config.toml
n_experts = 128
experts_per_token = 8
normalize_top_k = true
balance_bias = true
init_std_router = 0.0188
n_head = 5
norm_place = "pre"
rope_fraction = 1.0
parallel_block = true
lr = 0.00125
schedule = "wsd"
decay_fraction = 1.0
Below are experts of layer 6 (counted from 0) of a mixture-of-experts language model. Rows are named router (the router's row for the expert), down (a neuron's output weights, with its number) and show model dimensions 160-239. Each number is 128 + 24 x the weight over its row's rms, rounded and kept within 0 to 255. Numbers have three digits each.
After each expert's rows: a language model's description of what the expert responds to; "raises" lists some tokens whose logits its average output raises strongly, later layers aside. This comes from a sample of Wikipedia text that the model never trained on.

# expert 42
router:121139113106164159057139131166153108123125123116127150171130133171103131158150120160116095097155162134115106166100128176083142167086142167153150125129101090122116131106129133109122139137113103112146107170127108135145109154151140119153154107
down0:146164128086118110158106121113121110146132147122109082113128142097089136098169159108105156134130110122117150119099145112152101168166102098140158089125148164122088117130162131112134165170149145148146135127171106124157109142141155154113095153
down1:133095121137129176099110149121093085150090149133151129144126157117121127079133137130141145101107137105096168114098089146122114139135130158107148136147095140139099119122136091102145142105118137142135082136142127127114099159132126164146094155
down2:141116107121145080131136123143133160116112121153139104077104141120141150085161135134156105143144145118113118126118126163110111070120121103102139142162127107131097166142135122133150121086130119157092131121157115114129155099122163144107123133
down3:119110167140135127142147097119090143119106126147103097127169109107137123093112101135164102123134119074172101147126146157141124075129158067152148151135145137116143127112115135120114106121136173144163100084135085169151115084145124111133106111
down4:136082144142162168143109097124122146132119104132103160137164141117091133142097101126141163096127113096142165127149097134143138149092143164114122157164124141096147145144106154080126082139144126152161111106106157135149103120144118162128109107
down5:159163123148148152162103129097113145099119146143099141127120136148153100164164150175134156130139117176142137115121096137128119185131149162102139107125155138161115132094081141134131109145122140185120175130128107114117124085143158071105117085
down6:139108123121125106131113123134145170151114127099106116144123111152139127062145124111110149130148147174139152146105117147132160166150158082184125119157152125075137137139103114129134149135134125129146130106147104132076095117110168126128103136
down7:141072132088180172166129169109129110111144110162118133136117129094113095169132155094141165137147166147155139131125155167127140156122118076115106117159113148123159141122149136130168068139129165121172149147081156115096071100134100120128145144
down8:115115147102139085138122154086109134124104106133114060167177129130134115091131113162114095150129143121127108111119142135171109120095137111099136133132104155147135130145127144112121114160139143137122163130103078097159130159129155116110095161
down9:165112105121158154081131120170157132131153134148096129125141094105097095166137121092122114095151142112154109121071120109125108162137158089173111122166122150105135133173107139136120107123150166156146123129089129141112138120160156092144136114
Description: Infobox field punctuation. Colons, semicolons and verbs in infobox fields such as Publisher:, Founded: 2018;, Directed by, plus degree and minute marks.
raises: "imp", "rac", "ica"

# expert 1
router:127122088143102144101149145122125097113123103145123184146156123121120116157113126162160077124125147141153088147114167155097112183132071145136100139134099109144127143113127122122069131112138127109142129141130100095146122096147096115123149121
down0:171144131133152122151116096140141125142107145125134171163137129084086088113134132118113167109092123104158107155084140081134132123161113126079115130126080093118185133126160136145148114128104153115136146141167145186129141146135109099134145143
down1:083114155159093126149146109117099125144131100145153137118152110162158168140099095159146137111097115146120152138120106108080097166149128111114139112150153127146181192085153111177091118167156121113113111092115177126128123107111138161107108119
down2:132106125072125109149135122134121106119089118104108141128129115106095111070120123120139148127171136181105126098147132175154153118121143148137142124140113109165132133136121108119138103151140121117128115114134181168116101120089166113119133131
down3:102138121128124076176105131109142094072091046137103124127111089142158172043130107138143125128122157133105100107180153108137153110104120140135127151138157163117144115134106113135125124132129167136181157145141133145123097150102151148092086104
down4:173080111106114126111118111140158168153114160130113137119123094108167129120141058097133135119154069134142115141133126102140130117109122133118106114139110137137156120138113120168112098132120175066138128114157151172120111147151151169109146093
down5:123170158092127086094102110099098160176142131102140123134147143107151122125129149132098073109125086119093136112109109105143125123155128147137126135116117120114102084156122115143168124153122125131131154136154134139148109146137138116146124138
down6:096145112101093125151142158125102131152141111099163128109136159107100144087100109135128163099161131154102106126157114134104168145143114171131122077133119120101090102114127105139121151186096105102163093156142129135118122124142145120105142096
down7:136093177101133126148134175123113124146103151163099112093129122130137198190174120127107170153148129098143102116124126119136142122108131158192124092132115144167095117118121164118117179132087134122090097137121129094103137124111111135163116107
down8:117122126073145126192096147159143119135137100113137117140117129142135121101164108118114155133158077110145101121099170136137157129110118173105130133135140152140132075158131202117133103143111136082164135131137099132144119139127124131144144105
down9:133137154136150154130161136104170117135142150141128114112134130129106168104095143152155135123113131112120126152147135127141154154126105149147127121108129121140107098131154103133097161107159134134156153123122149148174123117114125168135164120
Description: Relational prepositions. Prepositions and articles linking noun phrases, mostly of after a head noun, also within, during, between, across, New before York.
raises: " All", " all", " the"

# expert 49
router:106128132142124120107181116153104163092147127146130130144172124123155112153134143159122120107163126156134148166114131178129146135107108138126110121151118117155118149129134109112099124161138114088144126116134072121121127139133137122151157098
down0:107106164123100152175148098139153183119155155129136120116143116129156135090123121056123135154167158143142136142135130154125113150150118157167161124108122137113140133103143168139108099148121121146145097120110122135111100122156122112135127110
down1:136096147126099122137150150127168110160150111127126133136143169114091108106100141075116119146071109128149162121110099124088144160164090170152117161144152103149138132142127109092145123131152132122156131181171118149103119084125093132077142160
down2:160087107149120120090126156150149106138081089145142099109115115135119111159160100135121142134126117120099129121116144141126099116153163158091155142098169146143114109166159099106150188075130107130114155114114130114156113141138155172117090108
down3:111155149134164124121140092141062129075139091130158131143126123135123163096150116150171144105121096133139115107120131158129098106122124097120099124131115162103142128154142171183143122131178117117186115150139149156114131147145115126113103178
down4:158133099156129143119156121120113104163158151144100120153108119155137118125129147138098072131113066135128105107111102153149137129145162143134123144120135122106118086135105122103139114099164114125149124145169150126087120069112150129098112156
down5:129166136113129097101144146130093146133139123139159128162114131180125137166141136186125123088090121116121120130119169128141100115138119123115151130093137127098120109163152165177150128128136101125168135117116142107114157107128119117115119158
down6:099108129071153130135112097114146166156140149137149164134184139131116132155126166130119123090113144124128104156142143113162181098108126115132145150151091162154129130104131145111151146151125154157151089145143124117107115135140150180156115117
down7:141106132101093136154113128140139133107160117116151126084127135136126175150120152127096129156157131108082121114171094112128132134108124194130169089119100124096071094133135094136158163113145177135079113114124151103132144134144179132113114117
down8:102154096098099166178106130135143125105172113153133092110108096096117150130131101075125131142161093154144103133155109113092182157105120164102117117087174146103082084077152142145111121121116140140114088093123160165107116163142145161110130126
down9:093143094098109107099159131079131143134102101137124154109109140137163106142172116108130076153127096154167088149148155152150131112097179097116145166141170141130147105116124131138144108175074145163094122100173135131174136111115173158140120120
Description: Scores, times, table numbers. Line breaks, pipes, dashes and numeric pieces in stat tables, scores, times and measurements, such as 4–3, 7:00 pm, °, ±.
raises: " next", "ing", "Ad"

# expert 41
router:159121159109115103083153141179111128140119100180136133159150104110143147184138123147115117118151121119101130154107167164125186140116116144157126122105119131099152122124152126111096152118090125093102113137162063125159079091161120126153130130
down0:142140139080151144150195110109119166167159151089159109148132144166159106135093088102115136096140151103100112083123125145131124173159150121114123138116108185140131135176119107146189105102103100145112131113122108168101118160095109121152075144
down1:114113106147143101129097095093123139131109177133102135110108173162098099123118225127084136098101118088083129112147106093134109099144136123159117077153130122151127100115087122113131095122125093146129117106112171128115119117155142137122102145
down2:130092128144105143121133127126127125106120156176103135109119115155082182142137110107095100128115097097076134130139123174073145112133126135106159114114121130166129163131092126131144104102078138100143158105133130128093161093138113181105107111
down3:097137121098150098143147112122152158139117107087128138124172133177164126065157094121133150116091137113106165156109161084144105121155135095143091117126153135091159143131135118131110130175116167149132116123162138117100125144107102152115104155
down4:092132091127124128138095153154105126123149160146121097087115174163091169147117154107116152096126158108141121169150181117184105088109118101080102115124151135150144145130148131101101164147110127170113107127176119138139111137086136143140161122
down5:134142139123162137135148172108119157142168099089172146152151123069114078160079122103105082167158107113155120118151109126129088125121132096114123111101103148183100126131128169095142133151115159153153138141147118168131129120128174085115155155
down6:115127148071165095157153144166151140119134171126151105099083129132136112128084135122138150130106151100133112105161099093132114118082145097101134104104111173162104134167154157118111103122130145115151122120100120135087118097139074139109117133
down7:135169137135148083140124142080109181125083108135189166049132163128121121140095174126127102132174092103129104151148080084139132121109184112081144098138145114124101150124144122119129118170124156121133085081146176153087112154108128159154094117
down8:128122130168113121160107105140146177121108100177147123082115099176125069097130113134151057107117118093111147154158137129159110123137142129145134125123116147144097129106083118148144105161121113139170142078108200123081148176116159146179151115
down9:154127090121141169102140153086147113123162127134150169121143108134138134133163140101122099110169157116186129147099104115160125113107128159145114127208104150141153121110134118142149080099113107166142113129092136076135156185136146152113139169
Description: Foreign names, hyphens. Hyphens in prefixes like Al-Qaeda and pro-Syrian, accented letters é and è, and pieces of French, German or Arabic names.
raises: " less", " inn", "class", "force"

# expert 31
router:132152142105125155098159113158091132144136131162156120179176120134144113162153113163126113150149103146155130145099148182148118125117100164100151133114130105112126098152156126109122092111087093111119110170137096133139107164135099117103120131
down0:155113137120146136121137154128134078152139154095143115106148114125149143055142190135135082108106092139086123146150121111161154138130149100138112124125134146144100137122105092139099161155131165167097172133104143135112100149063186148112120140
down1:140147098141120141132152140146157113106143141157086148121145110122134143165104170099127154156088105115137113135162131081122115117118101136134090126084129102135152149126147151167121125131151153134108158139115142110171112110085130149113110155
down2:120127112150130103122161108136153188140089124113166131148084133131141133089094154130104135101133189120129165126112120116066120154125130150124139080087123159137086080122119100135143164156144122109152145114160103109108168128190092171150145104
down3:081158120144105152099141101121146148186134136122122111107092160103126158104112153129166112188159129111127132145132110151091139145088144087158162117128121124169095112155126098094152123137129080125133121134152137144069127127125108157122113122
down4:144120141143119090169141093133132117182105145120134115089142126177120129043146166162117143117091082113128140152115115114132151145137144099181112128104142140143164128138110134170168098153146131160155161111106189188139112145136115120160131124
down5:149115123125119127146077090147114099139142109152128139166135151137136096163125166113152159140112118090092092180102131144096090168122109164133079134126137108069150133124166136168139124116158137158114141127144129122137128152083116113123148138
down6:139135142131151113131106092167110113175160123168137128140152130140132098100133163129136154156138123118131117156122105143096093140132139130146095157144109139129162169127151128179144092134156134166130129122092179130118109172123140119123138150
down7:166138135085137100167169144108139147176103152137146137106138125120157144188093118150086166174188071157132146119146126131145112086111114141129126116140117088132086096153112105188157092151122137143097102141122176141124137133181123169111118170
down8:126104137070117093099148138130114112094136190186123141091179137119124099060162166122158106149142071166100084143171133137149166095112161103092096113124144146122124117138143108122147100141164145153136136133116129133130122164124154118136100145
down9:118097123131071125114107112093114112093127115106152118098142137098155135145116146144144124129149162067101110151145091129098139140084152122141144129157114094100086103156143137145109121096124147153128143119143162159086157159150104141122095091
Description: Sentence and clause boundaries. Periods, line breaks, closing quotes, dashes, parentheses and years that end a clause or sentence, before headings or new paragraphs.
raises: "With", "At", "In", " difficult", "She", "Other"

# expert 56
router:145140121087087132076156100109118140146147105110171113159141124182131131186160122122157106121114092123124149110098129127115151131118094147121130113127119129162137152147095152107117165144112086071107115132158075108136132150167143130146168155
down0:121103142113103150135135135183131140099153139118134111119115098130165141171121158133122163163095144117158144164129115103187086135138109124128135134101121140126120184155104121107152138124134111139068108128164143139116158116148183084119136104
down1:136144136117124131143125125146123114118137151137140158137125101128137113121066125119158118099099110154149117105156124163128142156122161142117071120155126106078122099123157146178083085133139163111178104137122184163143090136124138151139139127
down2:100101149134126157185132133151108160116119145128105099143117122150084102114089184125132082136074138116111114137155130072150146127117108145113126149139138111090097145106185134161143116113086113148143145149139107110157124164073121145123096155
down3:162112156139122130115142135129131088144186175162140141146109110106112173127113106144112136156131098153116114091124153147098123160094160145145085124116119110110116108093161149158117145148144125116102124129127131136120097133104143147127156103
down4:147114110099125115121120108107158141123121194139183108094116114117138111124170143104136058139121096129139138114138132125094107133111111114121125123099111140125129093125150127160121068137122174168062121133130127102140129166148116107155128158
down5:087154139123129165113149114109152051104098156137153116169123146131122114097089139123136158122106126185109128130152147112149096186123177108113142110146113095132131119128144143116069103118144084123120117147075145108146101147111100153129126107
down6:131096112116160122105138124157129069139109154118176109218143094155111134128138137096166115142114142133159164096145114105155149097109104139086167114130137137145149113111117111139107108119134160111091162113114107168089121112116111135161148080
down7:164094118094119128155126137142110115106161122129138121149165140131109131111120107116156133107130133135134121092155147140160150122099130135128142112124128136114142110136124152115110108140101149107131088125156153130084152136117122164132115152
down8:087103105098152150134130128120120140126136143115158139105151140117100151125123085121103176131099090138156101111147109132136159150134080108106117146096110123099121147119104117188147120143132170085139126130106124120134112116136143121124112156
down9:134137124099123140148153107134112124118123130193112137169096144117125133144152113103101119063133102156113099092133113127132103111142095120121152109123105121115124114150125187068178132102096126133125154131096139103144168113176135085095104096
Description: Latinate inner syllables. Middle pieces of long Latinate words like commun-ica-ble, Univers-ite-t, Innova-ti-ons, Distingu-ished, and endings like syndr-ome.
raises: "rop", "hes", "x", " time"

# expert 9
router:126158162160101123092117141184093141111120146147116150160143132139118127166144129141138097119137172158145150176108164158139133135168082166130117147132093127135113158102171146104080172115125118102139124137131077121140115166141134137154162115
down0:152124124128111079100147123109154072105120113162132141132122129178099109237127109117120155069125122077118133157149134133156172108089128122122145122124140144125109113158132080122134148095127127125150120089145137146109079136111150166137142149
down1:136144107128109117151130126137103151140118142147168091115117125118095096192135126129147116129099131089160099117195130142109146052141125114085088145155113099116115154124128152140101127136096136118149088171097150162120159110160149126155095135
down2:133131093138146127113141138107195113130100137120148154114139146106102117156138114103179102141112131130113180128097105098162091106143130161099112083112168131127122114201124133142150097109145116119112092145113107121156088135137102122122111153
down3:160137146106107095134123122122124117109129112135148120120114123136093136138146130136113134160133131093138085160118112134103137147143175147135139116124130097102087142131076117107152148167147141102189112154151101141131120113127148130176082128
down4:152121131103106064151126092155098108132145128147115125092132156174143112192132157142122135125103160135151208099148122113135149092104122151118145155133133084111086130122144123133131131096105136116130146094134157119096094109128103162125116125
down5:154115117173156116141132163150092106122114080097119130087133167158153084253149139169100112148079085090114133118126141104138137102170122102098119118143127118132100117085106119150107123178122108123130150138077132119111101092112158115115135121
down6:110121137152133113196138135126140106147154114127088142148115124144130135089135133127120163121087124117104136102118144119143124144094134153143129154117156136121132170159108085106110104066120152104138126097143169175126155150136180174126119141
down7:132133115172139137132130130106140118109105174086131142095146129140115126128164133114142121112147126122166131134098125129130114088119145128110136123149169114121142101153161127150130110111127149105126125173142150106117100132133120145112122152
down8:138125167106125135149132147134135127073160158126106106113121102182163105205152120117093130133153131114126116129169120099125096118133130153117115127094160135096129116141112103156153106126124191123106139178153162104155166141114151154141132123
down9:178115073099150093079147115121149119119148128125161148116152139102097144186111115116086121107137123128142171107106139121124195129131134127142138143159141151090128095156153116177165143132118094140105094089122145094129119137125067153115145096
Description: Math and institutional nouns. Tokens inside LaTeX math such as $, =, }, plus nouns like group, law, committee, Council in technical or political text.
raises: "arc", "alt", "of"

# expert 10
router:117160106112127150052141148133120108117070129151137162150166145115117127207144098126131122130126143139149157137118135178105154168093132163142131130154127126152114139107145141092097168109102094107145139127129059100190136116180150124149145105
down0:143114127091082136143174140162129099105131184134118073136116139110160166128141166102116106125151125061133135127135116098120137138131140089108127112065108124148152091144152151062125134116131088114160112144137134129122137126141145177130142119
down1:149106105139156103122156134141136114161136120139127129123159122155101124116161137124089098132151084149145090103156140126139096131095132148078127131158170113111079085116146102156163134094135144129158130136114150086148112139119098137117152112
down2:127126146124129104171145150130114118123099154169122090140118074113126143104110121112129119115211118112142130122131186109110177134163124125148110105096136120158154119136101145073104105129184162141157154128106110115103120119109153162108128144
down3:130131127154122122077151104168118125163115124086104105156139140068154105131136116127171132154113119147138108120136131149133126129118109131121115148108095102084143106142173157134137170139129122164141145098152147127115124118086120132150104113
down4:133137154132142102157112126150173172145122122116108141163155109142161147108080165121156156139094145100148142134114142100169109112104177122150096166141113167166100137129149095156119110171083147157143102121147111099148104123100150068144095137
down5:091116133106120182135122127111146113101116110126181115116156117109131129063139171119151155143158118151127126114125153093133145150168132121104115127094157146146145076156134118161162113068147143136109100104102155129146130125075144122143133134
down6:120099128118148092153138112155138154113126149121128132102116107150144152098105110148130108139104146144090128142156177096201102111092122143110147144115177097138101122114163092171134140111132115165139177147107126126094122111121128121104139141
down7:144152113115109152136116119140133120130085139164121120094080104105103101129131146087127078126152097079131149125100077126179098131081139079121156071089138091153133113137226107115150157136116132136099119143080124071173085121155165136105098116
down8:142113104132146106105133118149103120134125091104177120131152121116119106133180131159131080100105172088129143091089124074170151122117115110141103122151139146125136163115074119180169135147134123146179145108085141095124098108110143118123132094
down9:172152135172159120142133120137104141127117077149130121135114164107110162113156091127183119110125074111159115113159090135142124153124124134151138141160167095112119128085131120136106165106102107166123144113128160097162127119108102110114102121
Description: Word starts after brackets. First piece of a word or number right after an opening parenthesis, slash or hyphen, such as qu, ort, pr, and table-cell characters.
raises: "vi", "ta", "mo"

# expert 20
router:116179118154094120064155120150094106115101131132133156148148090117113125178097150101132125110137109134116138145102113157110120113133097159117104124134112138113119123112147150120082190106136131100135126163143061146149108165136132104141134139
down0:181151147192157136128126149148154136104177159097126138145117116122187132174098103118131092138136113145121115194109145122153082114106063113123131133110200123091116108136134090114125158117140127113119081112135119123137123150152143139132114111
down1:164109077090078140132143153089126168153180120149087116137169098144133098120111127114098131126077118154134117151147114140122153106138145136095141117137152134148124120170107136150123149134099138117139103093081132128136126105111100120135086137
down2:163128145127145089120123087231134167137133154077114089165108160161138144130137093097133124128127127144080133161120126134118106142083119102144126124146138109150162117145158126106099081122105107134126114115143149153125148169150091101112101130
down3:089101171136103123163119133111079123097133103144146154143118150135161140148200169101129104139155079128100130148115160081102108108143136136157133154126159116121131120104167134122113153154113124133144141122125102125106171125177132132110122102
down4:107125114145163147147121120119153127115122127128122125128102169147148127123144159164100125107163103136176110097083163129181125131193122141121142146139126160094113152140129112112138118116129161097106133121114164119099151132131127153121123148
down5:154121132147137133130116122127114149093116153113183111112134123095122154167164142102118157132090113084103151190103151148169083139130096151122112124149144120140137154132128144090161124126145123146137136132138098111129158156170111131120172129
down6:132120162114157143119088119114149133112130131163126172162110135126137123100103118088145119133120127121138101079113120154144111111090120145074131118164152106127147145096178146116118110102119143096146105093127129095138126141115145070113117114
down7:102142138115062136156128121085122143143172086073102190162141158107106156123163156107152144150103126157134132099113114132124061142137121147137123122183128117117125149103161105154148103125113142136121132130132141132111139144141123109139102131
down8:112102105095085117120112146114138105104148094139107110141133143185122093133091149140129116120076138081097131104131110140128138156125179135091093115129115103126120148145085122136136130134130128135100149110163114134147121176136134151105167153
down9:140110150109076167144144131095157121115130104098113121181152124138151138150092128140091106122131119165124118083137130125152141103127172099131121091132167122098076129158102100148113130153089127098099089111102115092081127122131126161096086098
Description: Table-cell word starts. First pieces of names and words inside pipe-delimited tables, like Lot(us), Sur, Oct, and non-Latin byte fragments.
raises: "tain", " access", "ju"

# expert 21
router:101142107156113124087147132144136104087120128168125164168166104125126090188117126185123114146134135134122137172133111170111122154109121168147104122121109141143106121135169098083097112096153100123159105178124058163127081137164128082131162102
down0:156128098086125123171151079102089089119120153112119174101127088135123080140140109114144141164186131151108146148089095121091121117145105169137111101122128133122096092153077163139104121113097149119098086109130116127158126136087126125118137122
down1:119127170128075105151129182098153128134117129117175114162117131137151136113162161164109142115140083133148102131095163095153153145140100118169128135120130153143122140118157159111116134135167104139134123102164149125149110104072097156085142115
down2:166128120112107084112135087121179108129125110118130137141140140105111180129140136133122121151034120146112112103161077139120125133144182123125118106152192143157105123127100103122188168143083129130074149095147099153138136087112063152121113141
down3:122097129077156106113111172114121138110148123136105092095106066145159181155164127127111099112111137097146113103149113137131115108144108121108092102149108104122141138162139087134187123100105138177141140104119137096127114160130112087131129135
down4:134073123166141129124144166149163112135128133122145111141150125123105093132118104112102133099125156136115135079099121140098127159142142136104147104131128123114145111126140108179123098115112126137119159132156092113139100167161109133082132135
down5:135109106124114116122135082137100121125157153159173140118120142087140165108139118118171189091136093183122157112121094136112124122156172127120137102087124146120152142106160149134150143093112108093097088091146132131155122118121146115138089133
down6:136101161152099090158135153160167094152133099103181131117099107103106163116148138121170133130162115149120124113114106091084145142125134174098111154125118146105161112121099130127081081151132135134121181107125140134131105137091150102127133109
down7:148108130151141127126146109132080128096128141154167123157123101158101170130143132123122147173119105149128100122132159125084153132115166142099147107150135103113160097115113183127158146146142104131131102101135169070119087128109115103098112133
down8:133121119107138127121102115197115157143120144116132071114094108106180124163122121114152177142137162113143152149124098148110146136089102156133126129145137151165108101147142108118145106158134135171079122090123122150100121134123137126114164127
down9:155099147112146142110136116103149110095133104166163131124120141115114115178097101101115128121143140169160169099126116142120147141146117144175119093140115119116141119118156135139127168079104124127099087140132132134176159147158155114130141135
Description: Word-initial letter pieces. First one or two letters of capitalized names or uncommon words, such as R, L, Sh, Har, cl, plus CJK characters.
raises: "uto", "ux", "ual", "uk"

# expert 5
router:136134121130127135114133141158118086126145145134106143151152096119115104190139160156142131111144100158131122111092164124102116154134156141170102120138130096106162129104147095075114140134120098116130131125108129155144104134121090128155169116
down0:111120178139125165169133115140132128106142125102085102143147110106173148113155103116140100166133110131145138107140124075152137109166125113150109161119108124109112112105120117125128163148120096125168097126106134128105117134114164132162107103
down1:092147094107151120123116123118132159116117115165150129115153127130138120095137126138151112114110108086083146121155154109148152145153125133156087096120113117130094125101075129187132139110139118153144094154184120122152122131109135137166103120
down2:135104129116148132142123106131112162147116110130165131113133112110119123156126109109099106144163109112136137092138152159110121124132134154113116111141142126138146101097094126165163169122136144132127086135115098118129144143115140155165151157
down3:102119179160151134169146143124125116154100105097090126120106122149095113116140164153146140098106133104124134137124128108132137136199156133126094170128115157089135120121093103114142108133136127130123118140124136147110090119121130116108150081
down4:136116083129173097135105128138147115175120132146100119147132090119144131098125146095095096131129091142129130095136144161129124133128098123164085107115139106107097130069123114157174162108139137100123073131095139120141164148121128169101101101
down5:114106111147139160161101130103132111109128082117113120100115110167110127109118105130102117143106124105137125149116142117144180135111116132149113104114098153180136149174107115188089171126144139116125112131162115118136149107117112134147145108
down6:116155165096149136169125103144123146125103098148118143096138099136107139174131119154159151076123133088123157128121127139115124130132160130114151116118126121131140116113093124124145103094120150162096109146120150139154138147139116138129111131
down7:116151126101105104136121070114167136109111112112116127105153136117102124132111103155126134121163149123147121134149100125140119135088145155120131128107130124101096142173132092119108145136122087146115146109139155106123143116165096113176118105
down8:109150174122150164130136137112170099126111111080094129089162132148122158132134091116092150171120122105087101116116156118120093115136093148124066126132126152158108121097095089147163129090126141136101128133143174167142118110087111108134101182
down9:099141143113054100151134105088193121116109106100117132096110132118114182125115132150151148143111151125160107129135145086128107115126157121116173105124144137124155091153172104116127138139092118128141140121134164122098105136119112171152112100
Description: Name-internal letter pieces. Single capitals and short consonant pieces inside foreign names and abbreviations, e.g. Ko in Kożuchów, Z in Zakharevich, and = in stat-column legends.
raises: "ate", "rate", "pl"

# expert 61
router:123087142129120148096127109112113126086117129146124165185172083141113139154107112159148116112187119183130138134122130155132154166139138151132142116140119124101123164137157117081079136078091131089112115179125099148148107174167114100138129107
down0:103159143122093112119115131107163093141116128154141102153152098112178105104123162127165122114138115153077125131109165166180132089159121118082122179128091103150107139127121143144128105150101134116121099150134063131149119131146104130099088107
down1:097180162133139122091109084098175123134122126132090146149120070151109142088090114141141093150124149157140140117117094120128129128156128127130063150140122155114104148141110104169095103159131103168075136115092093156106108151133104119098112136
down2:098131119150160114148134170111144108092141131196155124114146150134157147125196118137092084129113117087119167114118162117127126096142112129083155140115129161182160144102112163122139160124123148102162146188102161116128080085117163115134104124
down3:141152123117092098148108115128106100142107141161111157148114135165091151179094150163115127095119152136132117138099146120128119137152145146103116145153154177126156127160182079191085124156144153195124078150145121150139116131160110179120143137
down4:146133150153126116153147114124158100119119138144129113139155109122106101134169153110069140114149166125166130143133129114116132102144137135102137158169124115124121149116110131139128126098139137117103081123126114110090125147136137115141100121
down5:142144119118085121122123122160071122158125133111102133149141135139101117127103126149140162119118130125138086121107126113135110142114157171102111132127120159122136150121180133189127109119143146164169107103112131153136126080130142155111099107
down6:124127115134127134163104121112147130134139091114096103163121105089104101112127112100166169121147101158123150104154098141126136106125114117131084142120152103123140113125123142084148095138095098169133135107129123133135121123131113156105115080
down7:139119133138124098142102101123188097155091127139162116142144087140129137100122129137167151107107132163122121125112105108139149153125145128133109099112103130115093112137152119149134109152126097112140085111186150134130150170155102150126149138
down8:105146134137167117159138155104135092072126110192132145142142115157150121120179120132080104147123116097124195089128120146106086085180105162105158141122122129153157119084146122127143149169111144149125156170120137107136096124088165111123107107
down9:083083100107111154150142147134086116123154134099118116127115101116130136179098214155099118119176129138170072116105143129128087123139151110125126093123149111162143100164161120147080119156129156135109105150128106160121173107182114118153127106
Description: Table row starts. Pipe characters opening table rows after a line break, plus short word-start pieces such as acc, mo, impr, sw.
raises: "  ", "\n", " —"

# expert 45
router:160124105112131135109160129115160141072129113146118126163200117127105124176123084093140133139141116181117139135128124142136135149119112157134129111149126150095099138152155176103090138137125080123112149168118071127162104142142106127114122081
down0:137110116132162107101113086049137129143149171146095105170147158150140171154137141090123146126159151124147117087143109117128101119161165136150139140126159139152117111099151124122126142156112139125121106141156127121097159097136126096136111106
down1:122170114137112126141141155095128093116144179153184117114153123120135139165164160118155080138093109134108099115133143113120116152135101090115117147120161108091145157180157128104101165095129105132119148136155113116128135138112126142098151102
down2:170137117120096155189142126115170092151137127126109165160125111132111118124136108109179104133111151139104120109122121128102113131130150181110107130126104110125167182162132123166126141094130134139125137129120082129158135166091160167167107150
down3:130158140140111133121134116074142103105131153141158154150113154150178129131146141125109128132128152134170144119149148141096113120086100149119166108110101110168163088158091094118104126150102145144134122106063118114137097139157129185132158137
down4:131108100097141125175066139143151117191148131147117126159145159142088149113116141119137122144138095167126115110122129133124114103127101127181135093113085113094120072114119102138125165146160132107179138101134079135111130089087114079123124144
down5:142135118121146145098148138113133136128155128149114194128121104099121169174198123132114123128161131117153146121138133102096145099099183136158114134126119116149144124159138164132135142135095121181108183147136122166135122128140161133126117127
down6:181154111143144143101150122086135110093120122103094110115176133103123120168161120122126113118096119152122079154160134144102122110078112081110176147133140144128130114146118100136158184111131118150169141158109089096150084136126116128117173160
down7:123103129102127106138151136084128143182118139111120135110115129151139110133118162156126082142178119140111142100113121176116094118126147150139129117117093169185102198142119145177183165119151087131144116140112120174131132135132143137142118177
down8:109108131088125072119121142152150145134177101162096107125114155133124150146104158120111094100127139154155136132105119136092086130156098170126146096142072115126138166128115171141120166144120146118156163124107172135169112080113098125123122123
down9:081129135083137119118131128158169088105131148144109143128115115094136174179151151157137114151159108142151148123110154129083151133102139199144141121095088107132094090142130119142137136115087126151105153117107176130119113137133113108112150121
Description: List dashes and prefixes. Line-initial hyphens in infobox lists (Genus:, Authority:, Chairman:) and short word-starting prefixes like di, pro, un, dis, under.
raises: "udi", "min", "ude", "but"